config = dict(
    d_expert=448,
    moe_layers=[0, 1, 2, 3, 4, 5, 6, 7, 8, 9, 10, 11, 12],
    router_score='sigmoid',
    seq_len=1024,
)
Below are experts of layer 3 (counted from 0) of a mixture-of-experts language model. Rows are named router (the router's row for the expert), up (a neuron's input weights, with its number) and show model dimensions 384-511. Each number is 200 + 40 x the weight over its row's rms, rounded and kept within 0 to 999.
Before each expert's rows: a language model's description of what the expert responds to. This comes from a sample of Wikipedia text that the model never trained on.

# expert 4
Description: Commas. Commas in lists and after place names or clauses, as in "Alabama, United States", "Jo Martin, Trevor"; also stray capital-letter word pieces.
router,181,188,144,237,263,234,154,220,164,173,164,189,165,126,216,168,124,181,217,218,237,227,154,199,194,149,155,175,142,208,146,297,184,102,226,260,250,220,200,254,216,123,237,162,213,200,208,248,112,250,219,169,233,216,190,178,209,192,183,179,109,209,185,160,212,210,246,205,220,217,203,161,230,202,196,209,197,186,163,153,119,160,165,206,219,131,187,215,221,204,263,182,178,205,107,190,188,250,221,200,173,171,257,212,142,149,197,228,251,207,231,239,230,171,129,120,143,170,170,143,227,243,223,263,177,173,158,179
up0,206,153,259,162,192,139,185,219,139,240,235,185,229,160,263,203,174,279,262,130,211,193,140,203,204,199,151,167,274,260,183,222,187,132,207,182,213,199,220,229,218,186,210,177,161,232,180,184,235,244,251,220,240,207,199,193,123,210,242,165,201,130,211,165,178,227,189,200,157,153,236,194,167,219,159,198,162,265,144,194,143,143,188,142,160,188,201,171,300,207,217,226,229,209,232,217,147,240,215,169,207,172,146,237,175,160,111,291,234,229,196,158,179,163,174,225,221,233,190,242,202,227,184,154,194,246,132,205
up1,219,248,213,205,190,250,273,262,138,168,223,228,233,209,112,222,203,254,251,225,272,283,185,158,218,204,179,109,156,213,230,215,162,182,78,164,141,192,182,197,179,242,261,239,237,199,225,194,198,152,294,282,201,181,179,196,182,193,175,262,209,149,205,235,136,178,215,222,278,208,167,170,256,167,210,177,97,252,283,270,182,136,235,208,242,190,163,184,214,243,217,205,280,286,173,211,184,255,228,203,233,196,231,239,162,186,207,227,138,255,177,159,246,180,139,123,140,159,201,181,225,171,222,211,180,160,168,181
up2,211,214,172,154,182,222,175,148,176,202,236,192,186,230,232,154,133,234,283,108,201,144,178,170,208,217,142,188,135,199,260,260,229,216,219,205,212,189,221,148,195,195,234,202,246,261,191,192,169,191,248,198,247,224,123,183,164,280,224,256,189,186,164,267,220,250,268,186,186,253,228,142,150,246,218,186,150,162,172,145,270,191,193,248,277,245,182,216,193,236,154,190,240,152,208,181,193,169,204,216,222,204,191,138,176,159,228,166,152,246,139,227,186,140,158,271,210,234,320,197,159,224,182,271,234,172,171,71
up3,160,222,237,196,215,197,174,222,127,195,166,227,185,169,257,188,212,216,253,185,199,186,206,217,226,191,294,174,185,216,247,127,227,217,178,191,233,184,273,287,198,165,150,251,258,227,253,166,207,243,197,193,249,232,101,198,228,184,202,173,200,206,160,153,165,200,168,253,217,227,121,193,211,182,162,258,253,193,195,216,221,145,233,136,213,206,192,175,248,195,267,209,187,236,212,217,157,154,131,192,191,148,147,272,210,158,213,204,131,219,137,296,183,206,215,186,168,211,245,128,234,233,158,228,208,246,253,163
up4,210,140,183,203,214,132,233,224,151,113,231,254,255,136,205,205,172,201,243,246,221,219,195,173,210,209,216,227,149,145,208,225,216,180,183,204,130,274,117,151,162,170,175,130,245,168,104,182,195,183,206,162,287,163,200,247,197,183,153,236,191,220,195,211,212,211,214,233,193,97,212,178,248,256,236,185,200,96,126,252,166,157,135,199,198,161,256,178,188,154,145,181,186,183,189,204,250,184,211,157,236,172,272,140,244,231,196,210,269,260,227,197,173,181,240,241,193,182,196,184,131,154,121,229,188,108,169,218
up5,185,222,156,168,200,112,245,135,140,215,119,262,147,185,234,280,205,207,186,214,247,222,165,159,161,200,176,232,151,168,198,214,198,204,244,205,190,216,212,102,203,142,143,264,90,223,208,124,194,180,215,245,249,165,205,148,232,190,162,207,149,217,262,238,234,219,235,192,292,192,231,228,215,203,108,136,150,181,271,132,176,175,260,177,218,188,153,256,196,214,167,180,278,191,156,202,168,170,218,191,230,188,229,251,214,220,186,221,194,202,165,204,199,140,168,145,206,205,228,158,303,210,247,203,175,232,112,210
up6,229,138,201,236,202,188,174,159,182,191,199,130,154,134,170,231,224,176,183,226,128,268,143,224,183,222,215,199,254,197,216,266,172,129,202,213,151,202,234,161,114,206,155,164,121,174,160,147,206,127,153,168,177,168,218,171,213,157,180,210,182,154,170,295,236,201,218,243,162,200,185,224,146,243,152,230,212,118,159,114,101,140,247,194,221,196,216,246,179,191,167,159,189,235,139,253,193,185,130,214,144,259,155,152,236,184,227,213,223,241,211,237,185,190,171,194,240,293,202,189,211,220,158,206,174,210,224,181
up7,211,213,282,177,160,168,154,177,246,225,124,120,253,170,256,221,241,163,190,183,103,281,133,220,117,163,180,236,147,203,240,230,188,151,178,302,270,213,139,170,191,245,261,184,159,241,234,205,221,235,179,229,161,234,199,252,183,226,202,207,170,203,217,196,165,211,207,163,218,259,149,204,178,214,155,241,191,201,202,177,280,145,226,154,203,229,124,209,209,155,171,207,268,230,241,243,115,147,236,158,212,134,232,234,177,192,174,258,188,180,251,234,224,240,211,161,216,138,211,180,284,136,232,264,210,150,130,211
up8,264,136,135,175,158,242,240,291,188,194,259,213,244,170,243,188,148,248,183,251,202,297,277,147,131,138,193,200,170,236,193,182,194,171,133,245,143,224,183,171,211,206,219,133,167,197,270,190,172,280,194,211,240,154,278,191,227,115,183,179,156,231,237,115,145,212,202,211,199,183,218,227,234,161,207,174,295,231,163,237,196,254,185,234,252,242,172,153,149,195,142,136,178,200,104,223,237,183,186,219,125,162,248,189,173,186,174,127,214,139,128,206,226,202,156,204,183,232,200,182,153,183,236,179,143,210,171,193
up9,217,235,215,190,229,215,195,211,234,169,173,206,147,245,117,191,182,162,168,202,195,134,158,245,194,216,218,270,193,191,168,241,171,218,288,177,224,191,225,161,114,171,217,253,150,220,192,220,216,112,130,264,231,211,211,237,187,209,258,287,187,216,190,205,139,216,264,198,148,254,282,101,214,164,149,215,195,137,140,169,168,213,268,195,172,278,237,169,106,173,202,202,231,212,187,218,166,125,204,272,93,234,194,197,266,159,139,139,195,230,196,193,193,182,222,146,139,237,172,194,103,218,182,165,203,223,141,182
up10,250,143,199,278,155,211,177,202,252,186,214,208,128,225,187,241,174,207,181,237,193,167,271,225,231,167,249,225,207,169,234,227,191,116,217,212,241,240,150,275,155,234,161,222,160,139,238,237,208,221,236,126,194,232,213,225,195,157,244,248,151,237,182,217,154,273,188,185,140,274,169,210,186,216,177,216,213,200,206,186,236,206,208,229,225,213,169,172,171,230,257,195,223,180,177,225,140,220,182,178,194,212,250,201,259,171,195,266,206,221,193,202,175,164,245,184,186,240,251,209,102,204,230,218,213,220,213,173
up11,207,226,169,224,180,239,210,172,123,225,184,210,193,209,247,229,106,193,169,226,192,152,249,264,273,196,131,200,106,173,201,215,162,255,226,223,236,264,217,190,144,130,259,118,243,115,162,237,198,171,124,193,237,204,228,276,275,217,249,236,199,153,165,220,218,231,243,213,154,230,188,231,214,207,133,211,259,217,183,230,232,110,170,221,251,207,239,271,152,219,215,239,254,202,141,118,175,242,189,216,217,170,224,187,263,232,206,271,177,224,193,210,177,143,247,156,172,189,149,264,183,156,248,260,230,143,214,176
up12,201,178,175,117,155,211,115,225,207,177,192,194,211,239,201,234,179,153,177,197,186,175,190,281,229,159,235,249,153,196,199,171,179,257,182,137,184,174,163,223,236,216,238,261,143,204,216,208,197,166,254,182,219,140,146,181,237,182,187,223,201,219,209,147,243,229,179,207,224,242,252,222,214,249,181,214,237,206,205,248,243,272,252,186,223,139,171,177,216,320,187,208,194,208,192,136,198,170,197,190,196,235,138,204,203,185,245,247,166,170,216,204,166,132,194,195,193,241,204,132,162,189,243,244,224,215,179,179
up13,222,169,219,218,257,244,269,211,216,210,256,250,224,229,139,317,135,158,222,221,209,173,150,204,160,264,199,251,182,283,201,191,183,186,161,248,219,185,222,158,202,174,249,237,165,190,211,237,212,182,182,149,122,187,120,188,263,246,148,171,150,260,215,238,153,265,212,162,195,212,187,200,233,212,220,213,295,187,234,224,196,145,207,167,177,212,228,146,175,170,201,163,172,161,239,256,182,206,173,139,210,199,132,196,306,217,172,180,233,155,143,210,246,233,230,240,186,212,165,175,178,137,285,207,182,136,163,275
up14,241,142,185,191,184,249,246,256,220,207,226,188,221,198,272,278,192,207,204,245,247,208,205,195,237,246,232,210,228,229,96,217,171,216,222,137,183,179,204,215,177,219,135,199,126,260,296,326,235,203,193,154,273,203,123,143,141,181,212,210,176,70,147,243,197,168,200,190,207,219,171,178,263,243,115,189,192,186,191,253,200,249,197,221,160,252,217,241,193,234,228,217,226,165,171,268,228,114,258,212,248,194,118,210,231,233,187,194,218,208,265,239,193,231,187,213,133,119,210,211,150,161,233,244,240,209,204,170
up15,225,160,150,207,188,164,112,202,186,165,199,198,212,199,210,193,181,194,188,243,201,195,197,211,172,202,220,257,102,191,173,219,255,208,214,268,186,204,201,201,161,126,191,191,241,188,199,206,216,166,200,199,200,213,174,212,205,219,143,202,126,217,159,267,223,181,228,267,169,148,171,179,239,252,153,172,141,277,160,263,94,98,176,214,141,220,188,203,208,233,225,130,180,253,110,227,180,201,238,242,209,125,230,223,195,184,238,279,148,260,233,174,292,225,125,188,264,217,214,285,251,220,219,154,200,212,167,159
up16,161,168,164,165,172,129,221,131,272,231,217,197,156,172,150,293,273,172,192,244,188,152,196,145,231,248,161,193,107,146,159,228,226,271,171,184,223,244,160,212,176,128,221,126,270,133,243,239,177,141,202,141,159,189,261,199,269,247,165,198,219,182,190,229,146,153,228,223,210,214,130,214,256,171,175,292,232,194,133,199,196,201,92,221,217,191,135,136,198,203,237,212,207,137,211,188,133,183,221,245,197,179,175,204,157,244,164,155,205,208,193,207,117,164,197,234,189,182,142,179,231,249,223,238,175,219,202,170

# expert 1
Description: Sentence-ending punctuation. Full stops ending sentences and opening parentheses or quotation marks, often before birth dates or titles, as in "physician (born", "2011.".
router,146,191,204,169,221,250,148,278,264,227,141,258,172,172,161,187,182,207,212,163,190,191,174,161,168,201,267,215,196,139,197,228,187,138,252,255,259,199,129,209,178,193,230,194,206,240,156,160,236,277,192,195,194,77,253,121,236,167,183,198,241,225,242,191,253,182,205,124,205,98,151,183,214,169,152,243,259,212,259,147,251,186,136,268,166,186,172,148,223,239,216,185,191,243,190,160,162,189,190,240,177,145,208,180,207,205,204,161,264,141,170,215,210,178,176,155,218,223,228,202,277,209,219,201,159,141,173,133
up0,236,160,145,305,215,173,139,142,218,209,185,169,213,188,229,226,184,163,169,184,257,242,197,221,176,225,191,235,227,199,169,183,166,144,166,260,234,225,190,252,152,189,174,185,217,161,205,185,246,126,176,249,259,208,183,199,177,258,274,282,275,255,261,243,88,234,161,222,163,271,207,234,196,211,121,272,241,197,316,181,193,194,206,249,210,200,190,209,218,236,243,217,177,265,155,139,202,212,208,252,212,192,196,163,291,201,245,230,195,184,185,183,157,190,198,177,153,215,172,238,208,184,196,139,204,215,250,216
up1,223,166,125,238,249,266,247,222,270,197,208,216,220,154,213,203,193,150,171,220,243,134,152,171,105,180,132,171,211,264,241,217,201,223,222,215,172,247,251,115,202,155,144,260,185,171,154,101,176,167,254,181,216,103,292,125,199,228,188,292,192,226,213,203,155,229,183,225,221,199,239,158,190,126,248,137,222,206,179,210,143,241,242,226,242,179,295,168,256,281,172,141,169,216,166,155,122,227,164,159,208,162,181,160,166,195,167,219,241,232,172,203,208,170,217,245,232,193,208,244,203,221,261,196,150,227,180,135
up2,195,247,138,169,187,156,234,202,195,239,193,183,213,224,159,204,212,172,158,215,186,209,227,177,219,177,253,216,200,158,239,261,240,161,178,214,192,181,186,216,213,188,278,222,290,204,157,158,192,241,196,245,232,219,243,208,177,164,248,155,181,190,175,291,256,239,85,177,134,269,219,196,230,180,236,177,186,192,246,168,256,204,150,181,179,151,228,219,210,118,237,163,164,234,263,269,149,239,172,195,237,240,201,192,150,213,173,214,277,214,162,197,249,203,140,232,190,183,176,206,183,226,181,224,304,217,137,192
up3,206,254,154,214,269,193,169,188,203,212,232,211,237,178,214,220,203,131,141,260,225,227,157,206,209,254,201,237,172,236,242,225,180,165,177,200,268,253,176,218,199,180,168,313,172,192,144,193,117,246,186,223,170,264,147,178,224,228,212,122,254,226,124,252,166,177,178,186,178,172,210,247,166,114,178,205,206,201,206,238,80,214,136,301,175,142,217,161,235,132,196,163,220,245,146,202,148,174,189,213,198,251,257,222,178,181,218,187,179,208,217,172,142,234,167,153,206,249,252,169,179,188,111,166,272,239,158,165
up4,184,218,267,254,129,200,210,177,197,105,173,225,239,172,231,133,228,230,154,238,227,144,244,240,242,216,282,150,205,252,196,255,214,182,198,214,286,205,158,180,207,272,192,206,234,242,195,110,179,163,182,221,195,98,182,274,159,212,151,146,186,146,265,195,226,257,182,177,176,242,243,226,296,236,264,137,168,208,124,183,165,132,235,151,231,257,224,160,292,285,157,156,238,198,179,181,190,131,217,192,148,182,203,130,106,250,244,187,190,175,248,157,185,231,238,228,96,164,249,149,165,276,244,241,256,321,277,125
up5,205,247,187,231,227,180,203,168,280,181,261,217,167,158,194,230,252,202,187,221,170,241,190,169,181,218,234,169,169,189,225,199,228,193,185,188,227,156,155,227,223,222,225,259,206,250,240,224,124,243,180,166,207,226,261,274,213,186,239,183,177,233,199,153,116,222,204,190,180,203,229,182,230,202,175,137,155,277,187,197,251,144,240,189,164,223,145,238,197,169,161,168,220,269,152,198,214,171,206,159,201,212,256,242,150,144,201,246,204,211,216,172,233,150,207,225,138,258,167,202,192,209,165,187,166,248,206,256
up6,145,103,176,197,116,144,302,169,177,170,289,203,216,196,208,168,188,177,235,148,230,246,217,244,182,171,198,218,158,218,255,157,229,212,145,197,183,231,201,200,173,171,152,247,206,289,225,218,155,185,211,173,196,199,179,209,253,153,182,192,163,169,116,154,198,192,220,196,156,179,239,200,222,201,202,191,203,250,199,188,214,235,173,234,176,213,227,294,192,198,200,186,233,172,211,204,185,140,171,232,153,241,211,279,164,182,217,161,150,226,166,155,198,236,127,205,155,247,141,119,143,239,167,280,170,235,198,165
up7,173,225,163,183,202,186,208,269,232,226,162,185,167,141,215,198,241,232,229,219,184,195,128,239,117,189,182,132,192,206,183,193,152,146,215,200,321,221,233,277,177,157,196,201,147,212,211,184,230,248,177,216,268,207,148,204,146,196,205,170,185,177,193,271,269,231,216,191,217,179,224,206,73,221,236,267,273,101,280,179,215,214,276,243,184,177,195,232,167,171,129,218,213,193,192,150,193,162,160,183,143,179,180,166,185,160,240,214,168,164,217,220,205,167,204,218,219,269,223,214,233,186,208,204,240,205,195,182
up8,164,198,250,202,248,173,270,288,218,179,232,189,216,186,279,259,264,243,219,185,162,220,231,201,161,197,179,92,214,246,218,198,206,200,103,138,172,209,219,197,192,182,181,166,191,186,124,195,175,166,128,138,176,173,157,228,194,221,210,149,159,155,212,213,257,258,228,130,169,186,116,262,215,256,206,161,149,179,207,235,187,196,199,125,233,180,198,200,276,181,156,182,230,250,115,209,237,214,171,150,122,311,218,215,195,219,313,152,226,217,200,221,247,195,249,192,156,185,174,213,247,143,236,242,235,238,146,217
up9,210,178,185,264,218,222,186,259,225,175,164,215,187,246,222,158,260,243,214,150,296,119,284,205,227,226,187,220,167,183,258,240,120,166,221,221,243,275,139,160,257,152,217,255,199,196,210,258,228,235,170,192,89,229,258,205,279,184,186,147,172,205,217,206,152,205,187,204,247,155,236,195,211,205,172,192,252,256,248,196,196,229,130,142,206,195,230,260,192,213,149,166,208,210,152,208,175,204,168,211,147,154,190,144,177,214,226,175,220,218,169,134,189,156,286,143,243,195,215,183,137,214,236,192,162,224,273,191
up10,257,232,154,187,222,153,195,195,249,213,180,179,259,179,158,237,156,232,190,121,260,219,209,202,235,223,153,233,199,188,177,244,151,176,181,227,270,311,224,235,158,140,173,212,243,241,131,294,240,212,167,126,285,238,106,198,218,249,297,163,246,212,210,159,176,218,210,202,188,176,228,172,258,231,205,199,222,193,204,238,209,178,207,195,234,263,130,160,229,238,204,204,192,175,181,198,139,179,207,171,241,157,142,199,281,181,220,221,200,269,231,222,189,235,165,199,140,201,235,240,203,202,149,262,185,215,151,132
up11,251,264,182,187,245,223,250,173,208,246,144,193,246,229,184,128,204,174,130,223,236,216,205,179,205,191,165,178,198,205,212,110,215,192,193,191,215,190,164,160,208,229,217,197,198,219,151,177,156,208,281,171,201,214,191,239,205,190,180,216,129,143,187,186,144,228,205,227,184,123,314,175,143,155,223,218,199,228,241,208,165,213,259,175,207,171,227,201,176,234,246,149,189,228,258,277,167,192,241,177,171,217,187,278,224,174,219,197,204,200,283,193,304,185,136,183,176,217,198,200,172,215,165,182,155,245,258,191
up12,169,244,145,152,179,198,212,192,237,250,229,159,206,153,231,173,177,226,320,134,193,229,217,207,169,164,162,218,190,206,196,194,270,195,215,172,168,213,222,153,225,280,189,242,191,206,198,271,168,172,201,164,232,220,151,258,172,127,164,171,233,192,199,214,153,208,183,211,243,234,192,203,224,242,201,196,213,243,245,205,172,230,212,222,237,273,189,196,196,176,210,156,193,165,184,165,170,215,181,246,227,250,175,208,254,199,173,118,211,194,253,169,224,151,251,190,168,226,193,215,240,221,240,180,248,212,233,155
up13,198,214,127,235,243,220,265,196,214,189,163,150,198,114,245,197,215,128,189,220,241,172,162,193,177,244,247,254,170,219,175,198,164,207,257,196,172,220,194,152,144,165,252,174,219,236,178,156,197,210,172,196,245,228,169,230,219,130,243,190,180,164,204,209,189,217,232,177,201,195,200,225,195,206,232,205,190,254,211,166,218,173,144,281,244,190,225,226,247,191,219,250,209,189,163,188,85,237,202,198,164,165,208,184,153,145,199,124,219,239,222,208,226,201,194,189,195,202,190,175,204,192,184,194,263,230,124,237
up14,193,208,162,212,170,214,216,238,249,193,187,178,154,160,189,252,224,136,212,265,179,180,165,204,128,231,117,204,196,247,265,143,234,192,208,188,205,202,164,220,182,182,216,220,205,204,188,153,218,195,171,206,187,170,188,188,232,152,212,262,176,202,186,256,170,173,277,220,193,181,241,184,237,128,170,226,167,196,184,223,162,147,181,245,161,219,237,278,185,284,162,186,215,182,156,159,117,148,203,140,199,222,212,201,202,235,168,191,244,239,215,115,225,189,124,208,261,254,182,172,165,154,156,183,83,199,234,206
up15,169,224,253,272,108,243,228,195,183,225,202,221,206,216,222,203,255,201,182,158,218,237,212,240,157,173,184,181,175,197,168,176,149,246,102,154,200,162,184,170,170,221,113,167,127,211,180,153,133,166,116,201,259,185,195,129,271,104,232,171,209,236,174,190,170,209,222,211,189,174,239,158,227,187,295,227,242,191,188,206,274,281,229,192,174,173,132,220,185,207,274,184,214,147,169,164,232,151,214,220,203,176,225,240,174,223,123,268,233,210,235,230,267,224,248,216,250,198,170,243,238,167,167,240,247,163,210,263
up16,161,282,165,226,194,268,223,219,250,202,219,193,166,167,174,222,230,272,228,261,186,186,220,227,181,151,153,275,194,227,180,257,299,159,161,208,218,192,189,125,229,185,255,185,125,203,183,173,184,245,205,233,192,209,131,232,234,134,130,213,197,150,293,197,146,112,228,207,224,185,270,198,188,198,231,193,159,204,224,176,211,143,238,250,198,175,208,233,289,281,196,199,163,232,241,182,181,172,161,233,213,164,126,143,146,231,196,156,226,195,195,85,266,162,196,201,224,198,174,210,235,190,190,169,165,186,146,242

# expert 3
Description: Table pipes and connectives. Pipe separators in wiki tables after names or scores, line breaks, and clause-linking words or verbs like and, to, also, had, received.
router,236,213,154,140,214,172,127,196,188,145,191,143,208,135,178,144,173,211,167,189,221,200,128,196,227,102,247,198,206,202,130,187,252,216,294,187,261,214,239,199,147,205,202,207,180,266,179,240,213,220,175,239,246,158,111,167,264,249,204,232,125,200,160,251,261,190,210,225,243,166,121,215,165,123,155,261,172,134,250,222,248,202,224,208,124,144,252,223,233,160,209,205,186,217,200,204,205,247,203,204,199,185,189,213,235,197,215,237,169,242,188,211,192,198,156,190,170,117,223,237,230,258,245,168,207,240,223,170
up16,230,166,223,226,187,195,203,232,222,240,175,195,278,240,253,221,131,259,216,168,181,205,172,195,235,210,224,246,155,260,177,267,185,135,150,184,222,158,129,214,171,182,228,228,170,188,186,220,229,60,211,230,218,132,209,184,154,193,234,191,233,235,224,225,63,265,232,137,191,122,169,239,246,206,198,175,160,220,176,217,205,213,190,193,264,198,166,219,258,214,118,142,220,216,160,140,198,232,157,193,228,244,168,175,191,222,168,216,199,241,192,294,175,221,146,189,226,263,265,182,228,199,184,129,199,236,244,194
up17,176,146,201,139,335,207,188,236,164,314,116,246,202,140,166,200,216,255,237,221,192,175,224,184,196,222,222,144,111,208,190,234,210,221,171,151,243,164,186,173,170,206,231,220,210,154,174,292,283,187,177,177,240,139,228,244,167,248,197,275,169,192,195,215,153,218,217,183,238,189,239,212,244,131,209,161,207,215,195,189,202,204,183,288,167,176,211,224,249,219,163,132,190,153,186,148,98,209,222,246,186,131,284,266,226,195,258,201,124,243,188,216,216,168,218,196,271,237,173,178,194,163,272,202,174,212,207,148
up18,174,245,179,268,250,169,224,145,197,187,208,260,253,272,237,196,210,142,150,153,198,238,226,279,235,148,239,145,173,194,144,220,122,225,157,200,164,227,258,165,160,157,207,132,236,219,163,178,239,189,167,182,253,175,218,247,234,200,283,212,157,276,276,133,221,209,179,194,214,168,168,225,266,148,166,187,193,199,268,208,154,238,251,179,207,261,240,146,196,262,216,199,231,142,207,300,150,195,192,249,217,256,159,289,208,204,216,196,176,267,215,275,248,241,152,206,172,132,191,228,200,132,215,180,249,192,219,239
up19,125,286,201,173,224,219,264,133,152,208,178,277,233,128,260,269,223,198,243,201,196,238,133,193,205,226,245,162,138,243,152,204,144,168,193,176,232,196,183,209,194,164,229,153,187,222,264,267,235,195,157,186,149,146,190,307,189,165,238,255,232,245,157,230,155,210,202,162,259,160,169,276,155,151,243,187,223,185,210,229,249,144,196,213,158,155,277,185,210,124,261,151,156,147,232,176,149,160,222,162,183,179,270,169,292,196,210,162,214,240,195,214,214,165,142,251,103,181,156,188,180,190,236,177,231,221,226,191
up20,204,202,129,198,229,226,213,181,131,263,134,219,205,119,240,254,269,165,218,211,214,192,190,176,183,173,190,198,228,235,223,170,218,201,192,243,186,271,267,216,255,226,169,198,204,207,175,209,239,183,191,187,207,272,175,193,193,207,188,238,238,242,262,191,216,244,210,271,212,236,188,196,273,202,166,139,187,166,187,203,153,236,238,223,215,203,217,264,244,197,206,208,230,262,210,251,178,171,159,266,189,176,170,196,215,175,200,157,193,239,258,226,264,207,265,108,269,184,216,203,193,229,223,259,225,204,212,162
up21,310,232,167,255,218,200,258,222,209,250,241,205,221,128,179,176,141,156,198,101,276,171,179,163,223,219,162,262,142,162,146,164,234,194,171,214,237,194,200,169,134,175,200,173,207,217,168,205,215,252,204,195,223,197,209,211,164,168,238,187,70,209,245,261,138,193,232,198,218,197,129,142,229,200,156,190,137,149,139,259,219,170,240,120,222,179,201,223,176,175,209,247,179,196,202,287,241,154,190,219,218,245,176,245,210,225,211,266,223,240,234,219,159,244,190,192,226,169,193,227,172,158,229,260,168,174,156,244
up22,191,228,199,181,170,132,223,176,199,232,243,172,204,267,233,171,260,232,235,213,200,254,164,231,140,202,162,235,174,230,160,211,178,228,200,175,156,229,200,231,132,216,211,168,244,188,284,197,205,210,155,229,160,227,191,223,206,193,141,189,188,171,208,132,203,241,265,227,185,271,157,240,246,226,163,189,262,243,242,136,170,196,193,230,190,194,186,262,158,166,218,232,312,195,152,240,170,165,165,254,195,214,244,167,234,148,254,264,192,100,150,204,205,217,210,214,222,179,221,196,156,203,160,144,225,307,215,154
up23,177,121,223,189,177,243,222,241,256,177,182,200,263,223,217,154,114,178,194,166,250,215,244,189,227,166,204,147,193,167,179,135,265,197,226,290,235,135,184,121,235,281,179,194,214,178,222,162,215,189,206,215,181,237,140,257,210,230,243,278,204,244,166,194,216,204,259,179,192,176,212,178,223,195,169,155,219,233,211,143,216,197,163,229,273,206,167,241,205,181,209,240,199,239,191,218,205,237,228,180,196,199,266,238,224,163,223,218,170,192,116,256,279,224,126,127,129,219,186,195,166,195,195,184,138,187,230,235
up24,200,239,241,198,191,156,178,225,261,169,196,212,216,155,141,283,282,177,151,184,220,169,223,206,249,154,345,252,201,153,243,261,215,242,230,145,240,284,191,168,213,207,139,168,179,192,161,212,225,183,192,168,190,203,170,240,206,235,207,149,139,226,224,193,196,189,305,203,178,191,186,162,130,215,156,219,227,118,197,192,146,268,214,197,202,217,188,231,287,182,206,233,219,180,164,210,144,229,303,200,277,232,217,211,250,215,267,141,248,187,190,148,193,113,185,207,248,211,217,135,159,144,240,263,221,163,205,211
up25,250,187,178,233,240,235,258,256,185,175,246,257,191,281,205,170,222,133,242,192,202,170,145,178,206,200,202,274,158,145,170,230,193,198,210,167,214,170,216,189,181,213,130,162,189,230,231,171,180,196,250,179,205,114,160,200,195,214,241,193,201,173,136,176,210,128,162,142,178,232,230,177,196,151,195,179,252,240,124,180,259,135,322,183,175,217,243,180,214,245,85,179,256,137,230,220,168,177,207,223,197,168,171,166,152,293,163,237,244,177,253,192,165,229,144,127,146,262,139,174,205,171,229,225,190,192,204,184
up26,201,232,250,235,202,182,210,197,173,270,230,180,188,205,234,301,141,176,244,194,304,168,180,215,178,137,171,158,214,230,182,214,178,202,179,183,166,238,125,225,273,213,152,163,243,207,243,213,222,130,103,286,266,185,161,188,179,169,149,149,253,243,212,234,177,239,176,233,220,203,265,214,143,278,195,147,149,181,265,149,219,170,234,215,216,195,224,212,199,211,163,150,152,226,171,152,167,171,151,207,191,208,242,203,236,230,214,179,151,187,148,163,219,164,202,188,223,156,283,171,172,187,161,220,212,247,203,208
up27,229,224,78,198,158,256,227,222,200,152,179,188,196,214,152,203,161,234,226,128,187,253,224,230,198,153,212,229,214,236,241,223,195,208,170,182,146,271,138,185,131,181,262,231,271,142,121,214,214,233,149,222,190,221,196,208,253,161,215,166,196,221,147,222,169,211,203,171,222,174,134,182,184,185,199,242,189,216,221,241,201,135,178,295,247,167,241,156,242,215,202,198,180,180,221,175,196,140,179,205,256,181,202,255,160,166,253,135,186,183,234,244,218,154,222,269,251,189,188,221,279,215,226,252,219,182,120,206
up28,211,121,174,191,199,212,204,185,270,179,189,219,193,180,245,153,201,217,207,169,233,136,193,236,204,157,203,204,216,204,254,185,245,203,217,185,209,214,235,128,254,202,171,146,250,227,185,143,227,206,222,214,158,195,248,195,168,231,168,205,174,170,167,261,220,167,183,184,227,115,204,186,235,197,269,236,210,210,158,198,224,184,204,264,216,142,150,195,189,251,137,255,194,108,180,215,213,204,220,232,224,230,255,187,256,213,257,215,213,242,105,147,241,215,184,152,242,191,228,137,275,179,263,167,120,227,210,181
up29,208,190,221,202,128,188,250,293,202,170,242,217,217,226,173,193,219,208,153,212,224,135,241,219,196,192,200,217,94,282,289,184,229,185,163,184,171,243,208,204,128,212,205,116,239,186,229,219,146,218,192,146,231,163,232,236,203,197,224,203,173,236,256,207,200,206,164,224,180,218,214,140,111,251,153,185,164,187,171,181,260,218,165,136,192,161,239,176,214,204,247,72,211,254,236,187,238,171,202,239,235,286,128,195,234,255,257,160,198,171,211,177,261,138,246,175,237,151,223,148,168,197,189,240,191,193,163,233
up30,211,251,229,255,199,193,161,205,207,129,275,257,255,229,113,198,199,216,222,224,223,197,293,191,227,217,154,205,168,159,194,148,164,276,237,149,163,251,216,195,151,150,178,219,202,88,205,188,162,128,235,243,231,209,158,123,226,168,237,200,222,144,265,202,98,170,159,223,226,223,189,202,185,137,196,243,223,207,246,245,185,132,192,190,174,213,193,310,149,225,131,291,209,300,202,189,210,198,186,208,169,175,166,204,164,199,188,138,116,172,273,233,282,234,210,100,186,211,128,271,113,259,227,229,213,178,182,178
up31,179,136,163,211,217,231,198,181,203,220,211,176,261,202,127,264,223,211,237,173,221,197,128,188,180,240,217,185,295,160,152,162,220,132,121,257,149,227,217,219,172,157,224,250,191,186,294,206,184,132,242,178,187,197,174,207,139,220,210,191,189,196,179,175,194,187,148,205,192,208,237,180,258,227,199,182,154,293,112,171,251,204,201,244,165,244,260,121,204,161,223,184,179,190,184,137,238,179,240,204,244,214,282,189,214,147,207,187,239,241,177,249,205,193,209,236,252,216,138,194,140,239,184,182,181,208,243,204
up32,179,187,172,170,204,247,120,270,152,203,179,176,173,189,286,191,83,186,226,171,197,250,202,184,326,188,204,180,252,144,136,246,164,233,190,190,261,237,170,228,217,216,138,157,152,172,211,269,214,210,225,211,259,214,156,168,220,202,103,220,197,244,242,248,273,263,260,199,175,226,195,225,306,223,173,240,220,240,141,220,213,214,183,225,203,228,203,198,177,163,223,169,210,253,171,217,167,152,173,123,144,152,249,214,197,249,225,133,247,195,107,143,265,173,149,209,232,256,158,226,186,173,171,249,209,241,243,218